Below are experts of layer 3 (counted from 0) of a mixture-of-experts language model. Rows are named router (the router's row for the expert), down (a neuron's output weights, with its number) and show model dimensions 0-127. Each number is 500 + 25 x the weight over its row's rms, rounded and kept within 0 to 999. Numbers have three digits each.
After each expert's rows: "comes before" lists some tokens at least twice as common just after its tokens as in all text. This comes from a sample of Wikipedia text that the model never trained on. Tokens count by the router's weight.

# expert 87
router:493530530502499482516512499510535494519475516440511484493535511492504479563477501485491509501475505491395492498484497495481519498501473522476490558506524515497511481503515496544529525490506500484494475503487519480475498502472480472469510518517493488507499476470504540540500434496479497459535510502505505503458509476490481535499467452497493449575523529481464488495518514504486481500456
down0:449524444500473503488540503521498521509542507483492485509482541568499518467475528507487523488479529478531506486558533472497569497481482475496524495519537542502507513482533517486463477489512478480484490483518487484466479499506530513509451504475493488524529462474501537470501497522498516538522517531487500514485535476527490486521499460480512491520443505513465518450531519500503498498534
comes before: " |", "°", ".5", ".4", ".7", ".0"

# expert 12
router:484513527432534535504503465506515490516488469490498491502487511484490493506495491493502499498476522436495502489565464495456506522510438478501477496521494511512505496521486512486507509490482502487463491474485517496510484483492473510491461516470564497520542487472492525524504469486535509510525488555480499503486538516494507543515472443481443447555536507472485510497494528523492471515453
down0:470533494512488510451499518424496501514481461491544467466488541492529511525504493511514523493517508542506483529499524486535465506479513508540441498510535503454470497525509509468509514533508478507498440486495533494481528535532499493502479484523505524488476495534487467498479463524493495520489474516478488503530530506536482481485476492460486499507512535452551474532503458470490496540529
comes before: " was", " is", " he", " had", " the", " are"

# expert 69
router:521501502519477491509545497470490504550504492508492508515518473492485497493491466505465491482481513476482510497490499495480433516495521496479479498501604532500497510514490532508498517491557489449490494480519513500480490476502489500496488579487479485512580510496483497466494490489507469495540503511491512504449519469497503498482529489528481477527575507469501447490515529496521498483475
down0:499523480494505490493517520520485485507475491464485468439492521451483456482487532501512491499533517507484495546493497502489532502525521457509496479498479487480464507547480508503562464487521503497474514452497512501484499521493495484496523467479526499562531499529475467504458506525523501427502483509504515523496464515476507483511482496489445519548525469480478513482503468573529477489522
comes before: " ", " 0", " 1", " 2", " 3", " 4"

# expert 50
router:530518483451493496535508501438497482518482505507427500531507530503500501475501484492496512445496516453500501488519486459532524518505494512486515555529496482423491496516549495499476524509514520456477507515487513489474487468479488501499487515504495484513559508511481526514506458484480495513505546523469520480507502521504510552522501492491434513512548530472473492492563487487506493489489
down0:523506453467529522458514525503504480500480506505521472459477512458509511479522475513505546495491507492502550526464505492473482466472494471502507514438492555511517513523412437502510459484524499491505523523492532509432512493472483497525502530541526504483528481539509478522509481510505493492532463484490497492501472487499520485520487512495464488518508474453543487474485481512511506494517
comes before: " the", " be", " a", " his", " have", " make"

# expert 103
router:504502537479530487540512468483517505509510507492484514491537533474506475486527494518494535466482513473503486499521483471486532491496465496506511488523485541496505481497576530496487533503506529455454473430516505506486480483514477492474493543520478493511510444488477515512466500476524514468505529544491516525504514483489448545454504498430477481496541515501467483463511506506483459477507
down0:540518491488506463531510488517523507524505502511465502504545501532499504477504483511543475483525517483496504488499469500480524476516476536497483514496550512496537482482470481500472471492459545523548480532535536532501499501476491460539506542517552502536427495490481499499502518474496504509506508500539503506493425520495532523490504566539505494485493508505457517487538468470529514514482
comes before: " the", " to", " in", " a", " of", " that"

# expert 0
router:501528515473526438521532479482509478512483548501479478486528542492501465485492516553480498495483500450507502488529479474508551481523512478458485518510519509479524495530493518535463522478501525477480459435497480485470487471502476455487472524539491480527505427518485499540470484487507507504523507525486494494482526483499490531519517481436486485526542503483489507493516476502482470486536
down0:483484508485489466531506472514535496482509549472454487501495508506482468480515482460482497482478492466491548478538492486499545495521507504499502462475487576506530487520498495560497477503488503499480527497477496526556475515509480498462509502513495483523518528496505506470531509471470472542473516457505498499490516507492455517485462522524428459535520464466523485514485548478532508517501
comes before: " the", "|", " and", " a", " in", " by"

# expert 67
router:487530507505509450509500463503588490516477528498497482515494522505516477493466501506498525506499560500474463497522500500514496556495510543460496542497523550477548466531545515512521522488533499501500492493499484468470483490484454505476495518480515492503498499464508533509487434501496502461516485508501506498480508500485503479496498458494502465537513534490440454473554525514475477489497
down0:512479519481493459497503499524521472480481522484500482518494501516462543477530512496499549514509471485481491513524428455534505498529512510516537461479494439531529500470507537531510479505497540508468510462502444500530534501514451509489507460523457459502504507497481469506468493525465483510479511496504533506515494465467512496486561473545497498469511467521471489512504499454512515477500
comes before: " |", "5", "7", "6", "4", "8"

# expert 51
router:524510475514500472532522510428488498515508523511472475544520508504516476483482470569444518461489530470487507490555506496485468488516499509456468505500554524486509500543483555513466521483521531496500494491456502485484493494507480499485472571484503482517564505501503498520531467504500497490547504502490466517504536467506506515508484495476473513523506539494495510479517541461503490514496
down0:456529542537534531494533496463463491464530516485528499480509492498502494494516479483526503487505505472518485506538478544512515488467527504487499485518491464531438474535509494434484471502533533491484438469499486505527496506463523455492478481472518525510509486544512506499476496526516515529476535504522517484490455468492513490521506492487506473526540443533496501472515513473519474504449
comes before: "\n", " ", " 0", " 1", " 2", " 3"

# expert 107
router:496532494427488493498532492475510518509488456468491506565478481490505473482502495486456515488496513506526503480543492477459505522493465494475515504527500478464515496553483508521544494472484555506473485468479494514491508474499469504488502508484580491513512468501459500492482480469538522519503527499498463537497523535510497519521467473505459459539534501470462489513526494493538468486504
down0:473515565549496508531485541546485529527517484493507490441500494507526492541469516531500522474498535456495478511539537510510523470492533512480473526493526526508510481497501497495504524481525518502513456489486499440511490540458520524495507479484520497475500504487493482488523516482476503453500467485533506514447512495524499483479494457520522520487504523547481487481505562463449494480466
comes before: " the", " was", " a", " is", " he", " other"

# expert 97
router:490494477485485449504523482509501459516491546512504491516513531440519473509490500544499516449481492472512450475510503473500533532510501526454510496494518528480489497535521490505483515474517498484444493475504519456463503435486480464483489540519534499519509456480473547512474483483527503500506517511490487510489506481527457513466532495462528510493523503480484498492527493475503411494500
down0:511510513457522517530486501535469510484500456501460479480527471475512520480509490506485452496539486491476566508493483492505481500488517460459491493497506535513497474498504473511529540491457524505522477558467527468514507496462478504457493495509503419477520518519516486505481519430517461476472531496506501479539490478532480515489452495491509519476499482475524489463468495511531522507482
comes before: " to", " by", " in", " as", " on", " the"